From a checkpoint of a small mixture-of-experts model trained on Wikipedia: a softmax router.
Below are experts of layer 4 (counted from 0) of a mixture-of-experts language model. Rows are named router (the router's row for the expert), gate (a neuron's input weights, with its number), up (a neuron's input weights, with its number), down (a neuron's output weights, with its number) and show model dimensions 120-159. Each number is 500 + 40 x the weight over its row's rms, rounded and kept within 0 to 999. Numbers have three digits each.
Before each expert's rows: a language model's description of what the expert responds to. This comes from a sample of Wikipedia text that the model never trained on.

# expert 22
Description: First half of four-digit years, such as 19, 20 or 18, in dates, career timelines, tables and parenthesized publication years.
router:512538552521502483507565472536526545490466467497510540461438523499548546444443521626527491479533469482473550495510533534
gate0:488469475513543467484558517554452485471445480509467577514483485496432513523498436535464517520487539536465524433493547501
up0:452437476580458522529538486532505510472478546485555509490517479539498493479547465498497541521555524519455475520531542520
down0:441522508485524514564490502472477541538563502489487517535527444499493499499458478514506499503535558532568529503452449493
gate1:483483502491499513553507546520488482500466499477539437470516460497503533543531533525507475528469582499505526437474517556
up1:464494506499452571546492535460487471500459518513540442484462523444554484463551547509548413534496471486557540448478416468
down1:504491439525486471545437533516514516515526472506440510449487510422457481505479569438517497527503540497526478450448532557
gate2:443505485513518523499492432487449462502494499483475441452480500466498481506526467510500441523490458451469516473522435439
up2:527525477456502464500530515490559495469467469478553546509528511463488526514469489497462562517480496538466559500500569544
down2:442495468461473438521443489547485516435498477483461498540508578517482542499558539488628468459571522463554372519438497513
gate3:511493442582513543452486545426542506579558504461541404520557472444502441512565459409450487447517535468476457480539483428
up3:525542530539497462510578489521510538470445532501511536513417516536520510464434464566545482474543508495445554502481530526
down3:552498488552469551479505527490549469514486479498508439473498511469549503506553474438493506474493487426477483491537520462
gate4:459417548499481493514476505610458424517530480502492510503496471541441570550487485470538480470493504458496448580471529554
up4:447507472581516423433510484511493545537463485505468439463480504552450441497467499495509464458488530554469441519480510551
down4:531442509472491535459450562522444480535419525473466509467508508469480429485521561487516457539498452457567503516395537507
gate5:511491515498467548530492550414519527519446499548545502519518471487486526469580554503501514499537461423515508477491529446
up5:588555486467448457402495477443562539521492556488525456468501477459511470514522410509431498472483475443522557516482483518
down5:523545447567441436421550465515535490418522467509527475553467472549462476503536467506524530539535486472484449510482465480
gate6:530442509531518537506479522475532479512469475438466420519485496502517547462523477489497508543473478420569494506434512445
up6:515447489537551509455483431527499515543509503445437424493487512465485498548543512482482506432473467507539483486464448484
down6:460541479555560426533503545521451523575489525499478520475509456500553455521463496504489459486470487498491533523477450496
gate7:450444520432533628603474533496505529526506454486446513492505458474485522501462436474507422477453470516483536504556472465
up7:466482491530443520453497581396452524459481497498502523518509482463478535525561533511451497530580473443524546514500475459
down7:517457544445497611470480493534502494512431425497484494532523560550497556498529577448485507529547534513449472481493574486
gate8:545591498405486541507430595520533494494480557532573511513520440483487414537551486516509511526529492503549523479437436479
up8:481545451553477449527596449506448494556534517520467481449481520480477483444429464493522539488467495534421481536546508486
down8:509522551557493553502499462479487505516516488512603465515541571505563443518473477555416518527494528519510560504587470502
gate9:538474533427456521469501555566469501486431485476569553520476551531444563423493479510461625529594475533487497479567447443
up9:558439509471458560505399551516511486583497503478527456463492442534473453529462457501517490514488470507538472534467462547
down9:500419473465501508486482512533465475519503489504487478470493551460466429517497559497501553470491500499549462514425500512
gate10:418504485521487474547541488501459463556481478503420498587504573538552470459478417480571441408494528598483421464550512499
up10:538455502503511573534475495526553499547491512565490467461457540533411465544477503535496488463454521475546459472496488514
down10:511537496571511514466549514521534473489554496488522488489470447508486517501524478472431514505499513525499526474555546509
gate11:480551501450512506524442459483490494467579524495553482491488531536486489482486517498559503431469520437581492430450528565
up11:556426523514480484464479508516648460544433524485434479448476515509491509536444477466501466440494509500428502558537463513
down11:455447559552492559510544509448482491517497526457458458472493411520540564447506472501533548411474432525481537517505486494
gate12:450463479486502494499463504432539530569508458511543462483544534543484446575574531492522536488483526498535462372494488500
up12:532474532532536505445558443484575507477493481477454459510488527444449537493540551500437479504429540450513502472537561481
down12:497539464472482510504497507535466495520589531511499452554512497521454429509519577474541527463539516463554488557449579535
gate13:486480538467507493555483567537456543611515461525505517468488482603518522523476463508542504518467505486496512515491546588
up13:515520493490499463552546502514484522517488485541525531462482511589493551522463517566525565525506513466496551484523592595
down13:563519455507538529522443541491508513519471521488524554491570491488506484512408532525495461524440454514475479541511480525
gate14:500513479474536493515544522391491543492548483487510480449538427547489485526487456479499514446489453473502484426519524549
up14:497509481567545461415508451557542570473471558495468499558488463509485452493456504489488478438529495529471467535493462459
down14:436533519551515492542481507459453505503467487479484519514488511494538472501560501519531509502465549514539460505431491488
gate15:501500578468543551577499485458599500499519510522577484452487531429472553545538475511511534480585423419516534518504473470
up15:442500487395523465440389563557472491536534513502528484573535469517460454484537540487491464510538492521508484514421420522
down15:445506465504515408478549520508481526432525470482426472463509512503534515503502484485580451425559469490440448494482583487
gate16:509459540569556498478498501453517519461524476577422539421541434513507502521475526473493491499527493519501437594522522458
up16:501468477471489477390476513486484436489496512513462521617463541440475474481533480491455492453458389442472537461499450475
down16:472523483588460492485512436498487475429511469498570465479481522450496465496537468509474547511566453515479559455543515531
gate17:532441482511504495449517426526505547500486548511386438509491506458531532513470510479505498434445610490465530542507544495
up17:556514411467473442438493476512520517471430477418453437438503546502498479402512553501464523480523537533439532490503485524
down17:484473498473533512433497503530486498528550475480444472532558473505475558474480505485468489525571487510481506458540492533
gate18:596490548421480453443442526480535414539453484513483486555505544466414494507520507473538479473447521482504432429466532484
up18:461511525465470511492468548488492482498484471530465544426492490493506548535496478492530469515507584536456503564550459562
down18:559566481488488557531518423490501516522547461480489528547499532516490541504512552520487557542493469415503609489544454590
gate19:474480493494466533547486519533511540513532489470499482517503520501523502511436428488487481471491427503521560513563500456
up19:570526454583476565515551500508524544465521467534571477437554450478502443477478541496499538533480518507536498506448491518
down19:501565480531552482500536526492475493529489523509463509458470479497545479480464489480462477542488520504486440513528526529
gate20:469464507499494494492517527415547546523449532523485505508517566499492547526481538488564456498511433460520476518608472454
up20:438418472503521490482480538437486462524492492508478571526505545533484449555522586478449487456492469465510481446542527531
down20:451443591565519531484471452478491518519569455518586497502554499547440433540517526523498555570537460534541510534516418553
gate21:488478492471529527538485510428466509520458500524450518562555496543548530554536536514446552516437451552587549436489570502
up21:577527483516490524475431491518539441566509511469489433476488531489439436532503480514464486550490508440504528450566426556
down21:491440487489456446513420478418493495452468528525486466481465592500505518545546590442577478488556520445506553523455505494
gate22:459465507486474623516459506512546533524462479535518464475502518498461457511576484480561529540456523476472528502464513434
up22:554464548617492531454543483465509503450435495482465487459456549460535564488547540528440521492484501395471524555467486469
down22:544510449487491580487508553505490499613449438506541519527518496532520470505520538481537531517521456462456541538522474487
gate23:400507512465416524480503484543447503542498528474490471512512477475520532492523440497492501502426496499488443495450487492
up23:496472512565533537441468507498524530430529533526470444558531464510518436457467545454490417494516531529513483520508572532
down23:498515526575484564481539502491467504479481477539493538461496558529555476477571490480440517518463508491508574443534515463
gate24:488449528424525530501527468572403493557531445503493551603520512534389540453470498454538487483438508577515381467445476553
up24:505488564458515514465507463521482487495539506422523498405495524490534543452552509502460532490520482473536536554482476502
down24:506499561440538543481536462492519511487468469508506539485428496509482479474459472493499519490471534493523493479441507463
gate25:548483435544505506527478444525581503549446502522432435515528523490451448478454560500510497559421563466558509473462495499
up25:550530498469454479527537517532440463470397479470487503452456586483516573488543540518465567501464550465513461502534554542
down25:530464479503470542521456420516503475485446481503496513514502507536471492500485506491554545510513451459488469483497508507
gate26:410579457469513458487463476491484504476462498446534516555459495437480463476599502501480466486547474517453544438509448490
up26:549516502514476496518495480598445544461548476488511482459496455553539495500525479508458573510497543494496550500498552617
down26:501564527530539500516504558575461500461478488515515555475443517527509504455481527495493470460457434529569586474547564484
gate27:503471475457523531532483534507480499539602493482516455494520431511496504508505436493455547520428470542506518495501476473
up27:449535547560509456480506506463444463458495501496510527485456459472521574499506492511473467491599494462480536562502518525
down27:538493483510464618466511492519527508483487469500512454540519496522505529490562542460537553489511498454487509456503514447
gate28:574468562500488483503531535508499500539489523521466507525501503480412488520541532502422478485458497418497439490438560494
up28:479494477510480581584478512449559554522506570465524552540490543475512511511521521464492512499553472529538537558586525544
down28:510451522465518500510481495444552494462486495500444451461507487512509554528535525444538521490517470458514478467468550487
gate29:472437522482569519547515465471505468459529482489408515458521496550457557501469511493538504471428509475483491453540483535
up29:486507502498463501421449518575513545494488542525555483460485492487544448506480430500529555548539538516475461575474533483
down29:509489485438482429495481504439566484460482551491495567588418514484485443510517519504495489538514543477486532459441477539
gate30:567477517480508508561560572418549523546509515492465533568482491455491533507462483439471454500531496467466504490568500543
up30:452571439543482484510494478494460513515534490543504511454541530530548473464524458518525487460472491470495520490474475498
down30:491450507527489546539522450495495486412482459488532497486438509473502501516524456390540558445498457482515495479564494456
gate31:509511526555527574572474504462525469527494486484530467440540526569492567472509516472479525519425534475567439525459535462
up31:472517460494537498441522468545525479459559470434489514507488522494548556506494492464537473453564490565469437487526498426
down31:495541475431514520520491553546528505542481456490507544447526478525507500498438545578552508505484431535450506502553534423
gate32:516520468533507572473544511459542515565467475503486402436518491416491467491539482431463518521469478463485493472497486364
up32:447532499558466462462510558440498482548511507548521584500497460467525423497529572516493484530503470447456588517528513466
down32:522464569443461540481498459494533466493489464495537472522469451502508508510572500433489550522576506534502481499498584487

# expert 52
Description: Two-digit numbers, mostly inside sports statistics tables, scores and counts, such as 28, 44, 76, also parts of larger numbers.
router:522561449547501512532494485557476498578456500498490536553462523510495443497524503508501537496533505511521542431539517538
gate0:531451479552522472446530534580539542499509464426468503473540537446425443533429540472501481436482555530437400529499495527
up0:496551466501500548534520535477531493495502522539573542462536474464526535504547446485434431551512414397534536493458451420
down0:519566524620483456468453463487520501414495471529485534542552450494519497523509450565433505526500544502502469467469575492
gate1:537531473479566470498416476488550449522546487506552494499520526507568553482459555478542467511526521489581535492518475492
up1:586509502453468489458593485540488476492428516511557511559465566396502556431521446489449539483464533450451492495564534518
down1:441493465476485477517437524454542467490569494491561528446534460513574482441542555524553476529491428493527483498483418531
gate2:545477418514507442472527575450505415459525463511496486497584508514488482501450522447438494441493485528463409512514481492
up2:482502489518505476472459476449579521585408508471528447562554538497497544459494481520522585458468436444472576436581526464
down2:497506491521478488524487485424541494478452488504561548497477435518499567474474498474527479488529537473500463531469488514
gate3:504514533530499541498503483455500522555473469510488417514543460506507510442548551591516507453468455483486509505504555550
up3:501507454505483497490565543539529457479517504507450546474445568477480513513432495482459492524443509463483455520537433449
down3:511552482514508497611500494519484508521386492516549484499455477526532508496439433505608524486430508496500418522442529512
gate4:427504548499491475483567526532469504439539501552495562512517479485502491549475455473606464452509424569520495513506441483
up4:453530478505443420519528527452501445471445504541554488519472516516491533560437506405534472508489545492533482478542466451
down4:472508539495550479464490573549489514520511491532484555532555467517442448477525495526467519550534512584506445498517478528
gate5:521446540456527547483515563489460546523557499474496472494479527499473493510437433504522482499527476456512475552520489434
up5:499555442448536522508586534469505553517486502531492629448498509498522512475489491445414493497515498545482502423472482535
down5:495513534529493526579529486425563499495530385508521461423493495447511584490468431471503456475449469473456538519472503487
gate6:487472520481498519482435487440572472518484484510548442489518461477429524471465563513519541573527490443511498548474416524
up6:456483485491514579558493490523450525468556466505496508428487450515498488543534535457500459491468433519574492492405527518
down6:564500556477483519604532483585434488493391491520437447538451529518511513494421415568483558507547465458439481543468500484
gate7:493457478497501483474531504473512511435516504527468464501521453445496587567521496461523515482451588512496438481511529479
up7:541557480427501449457550503490452498385489515515529542538479421483492496534470514433498534471530589533528476476452485477
down7:497505478511491578489593545473542497551490448449444516450453522457529520486471470496511447418445491518494557519526538496
gate8:511483500446475467462435549481525515465421523539460497502471591502544555475556495549450514399537464493505529495542475467
up8:518498515541536504506466528454516469554498504545575523573563511509449494451451496516512564587465428410531524568521499441
down8:472521467553547477499466486488540509522493472510605499470509458557495547484439451445466478470532507471490468514478528557
gate9:477475487479469459524518570411521468540526473506523521434572506433454515526483502477478484479461555479483428528451505485
up9:515530482548528557557533554510517519544524537515510517406494471439508500537498508459495438531459502553489469470392530470
down9:540510508506457555555473455586495496523507476525460429491514566518511480525520468567477514534505494486492492543483521498
gate10:551507538485503458562476477480475487441464491485496450511498467542485594517544566475521463508510488450572444515457491525
up10:456505482545453478495515445498440508476581491514469516441491496503529442469526419539470467545535421455527516578502453531
down10:459477594507505443483467493498458458483467587516480499547585469540475442472489532549497570526612460454510495515551508461
gate11:430508582565506488509505539477436539557523489536490519488547463438518487512544431551547461521514483389543510492503521445
up11:445477548459506450479475460510416498505479516521470518538474541470508499503545433547510550456548482453496538480560472466
down11:500473482524510476492515544471514486511495546489530551502512494505484527511465532502460478474543465455440453565481528506
gate12:519528528479570451519456476537497429487488521516540494461502534399454485490404479536509569484469535473489511508485510434
up12:495499486583493523502459515486605525554471527495419506466524572399513459511477548570501549464487450471513546518533572496
down12:492518483579486468552534514543501464461488449515578440462469570441455515474490435408446506454392553511521479419452558490
gate13:540459532511499504484488533444548483439498492453536456487565489421500544543544544459464469473440534522527458519514494481
up13:386480512439475425446496475487460505374542481569488524565528388506477477515499562500545537543563523506533442561421529514
down13:472538455484526467468540591536476487579472496488472502480444562484493469487502493543522551469458488510530565488530531502
gate14:570505481465495520551532541513466478510583477487458505378510531563450544458476471447552502412453522518483455446509510552
up14:479475529453495495493434497490455483453529498505506496474493503520501484539517570513550506499547561536606480502504508564
down14:453466504454541475520547561558502534499524517475456532485475527407523458531529527426481425494421550564485592466459503491
gate15:595498518528489449406508514487489510464562568472451481465518427512463485493496431507453548400483514530440510492527517573
up15:466465451492464460484536513567526488531533476535447529479514471508498495410480374583471543561497449498436538551468496540
down15:496495479480437493534448495490497492482539499556448364529476504560476480472504528540504577584550504472507436430479533544
gate16:481532475530506479502578542599460504433513435526482557514465469531481496559497592376470467471489530549517403477447520546
up16:481440509436475501482435474444515473509456551500491441469514539469489557445493385615534512455512531488478585519535466441
down16:489492515504507476575469462517505485456457450512452401489443532533507549521507471523562566523532483538483578500479545514
gate17:535510527478585569489524520525478498565487467517490502436528549521527541475550529514447475515447464477482497481531482518
up17:532477495466509498513482492489517518513559487530506515455436537476481505426504467461521511459455452476492474489416496490
down17:522406503540480468479473432413487512470536484526480476549577401554513554517502423513536527565561474505495477509454491507
gate18:528485520512499485500502452548472481479489466553513537510516550479519570425521550521478527540509475417518479490561488546
up18:556510502476486557472504453532480561539481502527515511466503563561435513512500441511477434547550473500506544474561493531
down18:587518483490487541499449521522483483554533462483566476468522562447540580488498534482523495498492412421538471599478471467
gate19:529490570462519434469441478470552483526448506502497413519483461517468500482460460484497453515517469503456518491478421416
up19:546535476511535496512559388504484573502473511480493441483485483502534494462477461512485507502518515547496515484579580490
down19:517494551492514479516480479525532526494471508494468532510512465514555455502475450527517538527514557483465536579454467523
gate20:468473554551514490538472465482566468496495504501511474511514505420459570521549587412504477474483571470500460441482560443
up20:498490492523502537564455521526565495554561540484535501444512490517558478496526450496528445517509463540482514493406472519
down20:487454534486509508502498455571487533452499482541472460527544552490511438502551497584508533542511544518524486520493596478
gate21:596492472459514539525550587486516473569569522536524528456542578540510492532456430440443458509422434461519499506503354489
up21:460560480426477512439426474435511485425427490530579434485438512468520529492550542543497578546513472450576539533457465479
down21:506483522457522505459466599474510490571454505483488498515560494440520465510508516503480419505520509605515582524444559495
gate22:565501449464528548505510568427487492517575490502529481457615412489519486489488473455472478535475487536494453542503522512
up22:496445509461496519546487510502475480475593492499470520474515532511520507480541487493489411526474492487573463582514418499
down22:465512519473532473463473496511449528501551573526514530535538518507450475495533549521473538557547494487513527495534492524
gate23:517513476444572458460556522546472493477459475475453504435521508565480510539542534541455557441458434484546491456555470518
up23:512524527483536443543489573503551485492478507427519490582527464454441440480530534465503510492534479474495436458463449540
down23:490465487489517497489414463463485516481567535498526542498528505460523416540480554464455390504454556534490467497475513539
gate24:496493509435557496568519561494568490498525465485487506516479543451489491564522505482544471496517455504529437462413490502
up24:570509553582461516424456418493492530503482592442501426529489471548489505456438516520548446501539564421556535564531543487
down24:484438520505499558460479446473486510509453457528483451533505477552544522466497524519552538561492481498555462510411575524
gate25:523537530452529533417511514458463481479461479480558479542485529442405508499571523549480550485479435438524448476509527478
up25:520530476476453454520462520512481530591525571479485470558569529548579519489479418486494502536536522545467526510532428500
down25:547505564491523582411519566555469472513480451479509505457467630474474470483427519468454471455524551487539511558450494519
gate26:493515531512507528436561454558435532477413511546423463450395510545548472477592453574478529420515489446491547461535515548
up26:455472560552503433482489496496585545523463524527488530519534556471532531494488576508489530584441430525406528448499579459
down26:516492570470497590464496545488420479531454486482428477512532447516535500483469472509487477498497462453464512483431464504
gate27:552475564552529506483562588509469453568471472539500579492497482536491520529474474521474484504516468425502529500480508469
up27:494534430456514539572442495490537506566575513479515468363537498434462482518500510459472474540479525558560462505536447528
down27:536506509528469549496429539505480486427483417503493488481496544497483492506539458470473503487515522512490486507499457479
gate28:573506442534482511501532531534506502530524502529459501414513546626534500558585523532485441503468533483523479520524504507
up28:513534491508507479541455538477523505515558506443476479449515470492527493525527438494512489442553547541535530518511445509
down28:510517456501503467427501483493471478449478483514532559477495508486456481536589501486460485554496491492539498454483514454
gate29:498456463463496489423539537452547524561510441468471560502513572496434502558423503619442522437508530517474447554571540540
up29:534474485542454497457523520465575512490526464500471506581530514469438521483455546575478577466474489540465446460539544529
down29:518475495400530583517540605526487544568513550513495444495505531520473493465539592539544521519446441440503504482505523490
gate30:513468491437509539525490564480495471437438493524460564403528567501538487471500557533437444505509485500474561587466467486
up30:558539482459539525502483566487561462512503526514519545440524480535537447506472477525506439503536393451522564513444462528
down30:487463453423479567472497504530506549550541536504488517536535499464500485490486494565523557504536531495498524554508446553
gate31:433526510484495539563451537481467491500452558520544524512478466487394512526472453517617459494564441457551542480549518441
up31:444548493450470571525450545470502530561476542540578507443447497504435522532484446554481484485514481449535530515444482454
down31:489457506476513476490488487528482524530493595520459485515483509521491447506493533616575529533536422478533479542527503531
gate32:457475520519528487524554535494571520499494489456572485482529513490530567418425534503536518521483587597430426517518520476
up32:507435545523510484498499502507543488602563498472536461461518474583550500503470488544481539508554483508529524513517538585
down32:483534514431482499544434533533527516501533467538533508566527444502534442492529538544602543540505477534550474440466540471

# expert 50
Description: Last two digits of years after 19 or 20, often in career spans and birth dates, such as 19(93), 20(19).
router:484479519603494498503466409523550514470431508497548422454479497466509515497522462522469589520552437459522565475500552550
gate0:615490519559499517435518545476496382477517498529513567502533559497491480513561550432466448470444512477528493504560549571
up0:472584449539498445525589477530529553444511517454495462464450466475439500530466507472508508447483556441449494461490495501
down0:490565510358547488506500541482525517490530498500490505480569441492536521475466520432587407508488518483518512538502459520
gate1:500474497531494479535492475482481487532494503478475438467460442494444483567515506591477499478443498434580504555478510514
up1:418456516519489567471553479580516544425487461511471508583460509529564502474540439487533502523557552545457507528540581545
down1:441517475448484408525504558518479459457513484529461437436546629457464452460515505453505444468427542531507529522458505506
gate2:607436477502500478427417499475527462489464529534443546518492463537518557560507587537481530515562536480531503517497530488
up2:560499497519415579532429479506519498510470462470488456399519526546488499521471524470509469577447502500549512539507498538
down2:524506508550539600453600556506473500501474487499504553480452481534461457523502540584432529503495487517518522513507527496
gate3:546539448464529485581519486435474452521558504498495488532541498545541513527542539480460482535486521529504501479543498520
up3:609561511484497412501546506527492444469534506465538424473508541456486423502456508468476491468450459480465530462531456480
down3:472493579488527559514537433444511522419517541501469502431469461489471538554439571530469543514477577532527495553442455504
gate4:431416546530478458576599481557494494509497472546467507523494484450538529527529544504472521488501493535460532497561556516
up4:534412506520492500573525510483504486559478508542470464521525447501552516525502538483468547518579521555515517507618510613
down4:499478558521499434513556404528448514494539531477454550524520534480509497486515461559524516535558506488573566605523561521
gate5:571597505470462460455505481478532524501495490457500493506521509523522593451513488471467516502533533472429507518470515416
up5:434405502442514539458486497559484520515489474503454463535454522496501551509603464580449522546507467490561503461498460564
down5:486553440486481421469460503527473480540573491490557490534531540495505514469528520517493501542502529480490507578537385518
gate6:497521497517512538475469478516442481531492501470463474442556471500497502471473461530432527440459507529497497528525505439
up6:469441503529488516502443484498517497534522516568508545496488480544442502500525491516509525533511532489506498581563483518
down6:540525423521506522510558564499421517557517510475495494556469374554530465530483435495489563487475423503462531495556508486
gate7:428492507439520527418549503481472472439502527534529474558509451507513503499565471501466473541536477451472470496469495496
up7:485540474530515481422548480519480514449522470469458506523533487487577508462529515512446453479525471453488518417538501509
down7:457487558465546496528538475496464553465496477495488519464511551458485546543459476527547456481497548564494513451518590426
gate8:463380548546487554452541482488520512520462503531460455438510479480503518564577481520453488507502503463530485570533520490
up8:493488441468472531499591498459541540498494536485475504489494526488551488553491470501508512441468468462493507505545471498
down8:501489521498507553537492451490429509582489458515486468477488521532460430547455538507431621515553542495543542565560461490
gate9:509517505510473437529428512451501489562472532449575447477543440509544486590523483594480514536544426523526530550530493510
up9:542462605492551478538520508459522467532423510447543445513476511506509543519557544543504499541578461443506498486490507476
down9:440545428451523479572436465503467515536490529510552504511480510455493422544483443503504509510501471525513490507488524577
gate10:503450492418487496505503571555479483517506512467480562567524591486519484528520551541435508514501466537481447500461471497
up10:621553572456510428435516514535481491557542513510489513602497514480451475522482511497552488507534470461464474495511455498
down10:435494371511496527469518465443468498564524484481477456366479513501453510463480413409484471482530496473470481516567478502
gate11:529479431494442496480518534441427490535495537572535462527526443454448443437525470497485475578480505440514544511546455517
up11:395499524530518596485496464546579519518539511536510404509486448527506543475469523532542488469539501521505453544533535573
down11:490563466451503474480528536543447494563436417516580503560514523487456414483516527573535520482427518578452506488557502487
gate12:476493450496485521536467482458481485515530446470526496399623492513460531540515565456501475506464575499544520543507475519
up12:523548498491542548501496497575513504524416504483458422507510474533579563501461406497501491472513502573481510527476450509
down12:542462458473526504561458534433530472562525438495508452426538535458481520483564562436538434480440528510468531498498510503
gate13:499517453489488400539467520436488458525505483431496489506554483479491495508491551404470556462544537546541454407463480395
up13:465549472508537517560497498436486570472483545529483537562481471507512549516566493482479488467489518480497509484583522540
down13:536481409525441511503500564518535504472455466539468465445495514481493542494513467464458388474544480438520448476530523505
gate14:456426455501535519592476487558522524487467489493552478460485527502500474501499564544541511590528520571511534542429518467
up14:521609535511486454426532541485454472559555482478439579591506493481515506486558434471507466390444476493475505418519461541
down14:510503446462528481468540579481517449541535452570586478483521482533480462468562551590449563536480545500493551493523423496
gate15:587525507510575479518477515497452518508488533464434497476466484489481443489481507516541448483448459480544534506425452482
up15:496502582563529501460511510561527520497498517586471547515479499502391500531473484489433521395466531484431461508542513520
down15:528505574445511411518556539506476455535454524518513531536533575435535486437520469410431487496534574535440499533517528505
gate16:537475571470475582565474500531472464534490482503486488397484563496528552499505488471448462526415487476541488550455503539
up16:491406505462474526569446556408525480501444505523464453505531465473464516508479571564531498518568467462539492497467471460
down16:542423502490554502481459480535428494500479593523486496569462481533517452561448517541532603544557458441533577460531436463
gate17:480489538493510553460498514438468434518473517471449547450501495537491551464495483541446527493464448438514522438569478470
up17:473483508473524527490546488468464495455500523481515567550502502467543447473592519503494484478510415536460518451540505470
down17:458485465540456555473592502530480501484491435524486485492561558513542540439515555509516462472430575575539466595487586497
gate18:523497488540562560527513542447472525540524494430531528572512490518473497493482502504549444555514506554524497556518546542
up18:542494490466467487457537472505551511444523489465559510531563536484564532517489507426551505484481470509515420448494448550
down18:565430604542557548521514461480565553471552491511470536524482547577489542505507488527509497559485480463482422545525472508
gate19:551481502483454505427468545531530526479508455481524519536538501564532553503475417526502497427553466496483473530449429562
up19:549475513439530489457489490528494479501524555510523531509546506497503522484452480564455503451551432515479548489505466544
down19:409527491538549436517460452500528512453473483502481526558439464466484520469485545491503532436448464490541500529543580516
gate20:474524438499543456469483488508545581485560495500551506452537518520495440439500441465467446492464496474530478464467480464
up20:492466544485520466467499474468497584507474505452525462498497492481432462532520421510537501515544451481438502526551516536
down20:424530475562472471503474485581445492424508510501458464513495497478483473545468448499458565549462445484515441483543446492
gate21:533482574516557508486505489551510515532522505462496488511514552488405539583417451514505517474466528476490465484559531471
up21:475587444472466502550480556452442517539499479454534555531515481548587508481554555506538514532501421554498517503481473515
down21:449443444544487453557499433524427522536454429540537476462495462601518521530508502485447520465483465464453547484536469502
gate22:557518510488494548452436495501538458457513458488473549496553559538528560570472582496533542460499461482561504461549495533
up22:447464548493500549507488499537523385507532463477527541526505491486515527418523557530489468532464503493507468570427403487
down22:557431531448452495509451464483473525582382526497501567517472484524448499532473443449517498491507446503510521477458443530
gate23:502470497524491515470478497458509516478477485460457530375470462471505526555614534490412493422518549447540533516469514516
up23:462497500561480559484506453499516513443527512511492569401483480491483463419501530517465453425470494414530514587511522559
down23:435457506548488514545547394504524513518479538480521525539544506550503557505572480540475542476573521508515530593513504553
gate24:530461482558496568506444452494521436497485497562421477470491440486441558488487504529486457499512557495484512531480548544
up24:523530538563468445495485521458478465532524518467453488556522507500513510553509464558551522526503540514517495540506496529
down24:526538501432423434491489538527493494544424477472479553509521498497499517503534457477530419476516468438474477526498515549
gate25:503504478503555466492586529523481471470476469425506478496469508440494476504523579435559513448442530461472492531507556532
up25:511531458494483561496448469464486513470512517599492460454510490525551551487480427479505494497569493510494461470442504498
down25:496467465548466461446477483458455466441506470530462374484364448485501512468531447418548459531488468464487509513517544572
gate26:483562491543458481543543515471516461528492443543508496481525438519497631442484498400459483538477578438451481507499515428
up26:491520474496494441514462502591531472518521522505497524584500516502530453493515530524541506493515494595528486464483426541
down26:465488625499543490491551463525547496467499387508497490507487499474491460526501527559436548473447545548459540531526447468
gate27:501510522489595466404421488484518443575514544502474474519501554510400408511481540467480540493517547417503543418551539475
up27:528467522487561469507536490436528456488494481495485482554518539480499466496429502518524503447471463492465541422522497456
down27:441422539548482478437464460423613443463514504505472495446501510518479518500527537549471526492468564502512511458513510470
gate28:538487525531525467424553473516538515442511517581519534500523534472497540524471502473473506496479465466501525573580534508
up28:427462489501486582522508518474490479502446492464523482496519435508508490500555450474536479489519519543458456510461540450
down28:539420528460548466465526517437435483566436493514495520507481438559524487486517483446514490515486500535438552530483441480
gate29:494491460512486436474547536471429561508543517547488471586561501558551439510493452532512502490499435563542467519488582587
up29:471498526464506499525475521517460556503522535481492522582518497531581490552527478488511544517486387512600497495460522555
down29:530506560497509490542422504522488505501533505474509597477526502498546488515449461504481519508515466504476513599553525583
gate30:542515526556542500483537487524532501507492522488453481499509540507487468531470515467496497496469507467580526501458509483
up30:519542417470435533516463500471477511525469443491534464482495459562523582431498604524575512517536515541476468479471521488
down30:487477523538468515532521494523502559498491469483563484580506491492504533507396520481512491496507465489534571458520476483
gate31:470565459439601470474470494517460514509541506454527517562522506618494476501473514508428556478534520531448469424612519495
up31:500495486515469450443489523529511462474508462491500522535462484558517525486484431443432454451511465496472457469504471465
down31:471446484524515461558486400494480512517547581495442437513465562495485552575460529406541518482462503524508522424490545447
gate32:548557528435520501522436551491472471502463512526465515516492509543539455559570462566523458488505543488518509545451479471
up32:477467452554495535508512497475513496474471503513525536468442431534503475501588465527510461492470499457513537547519561530
down32:487543494518463541505511427438481510448542514486499490539481473590479565517514568453560471473473473510489478459470559454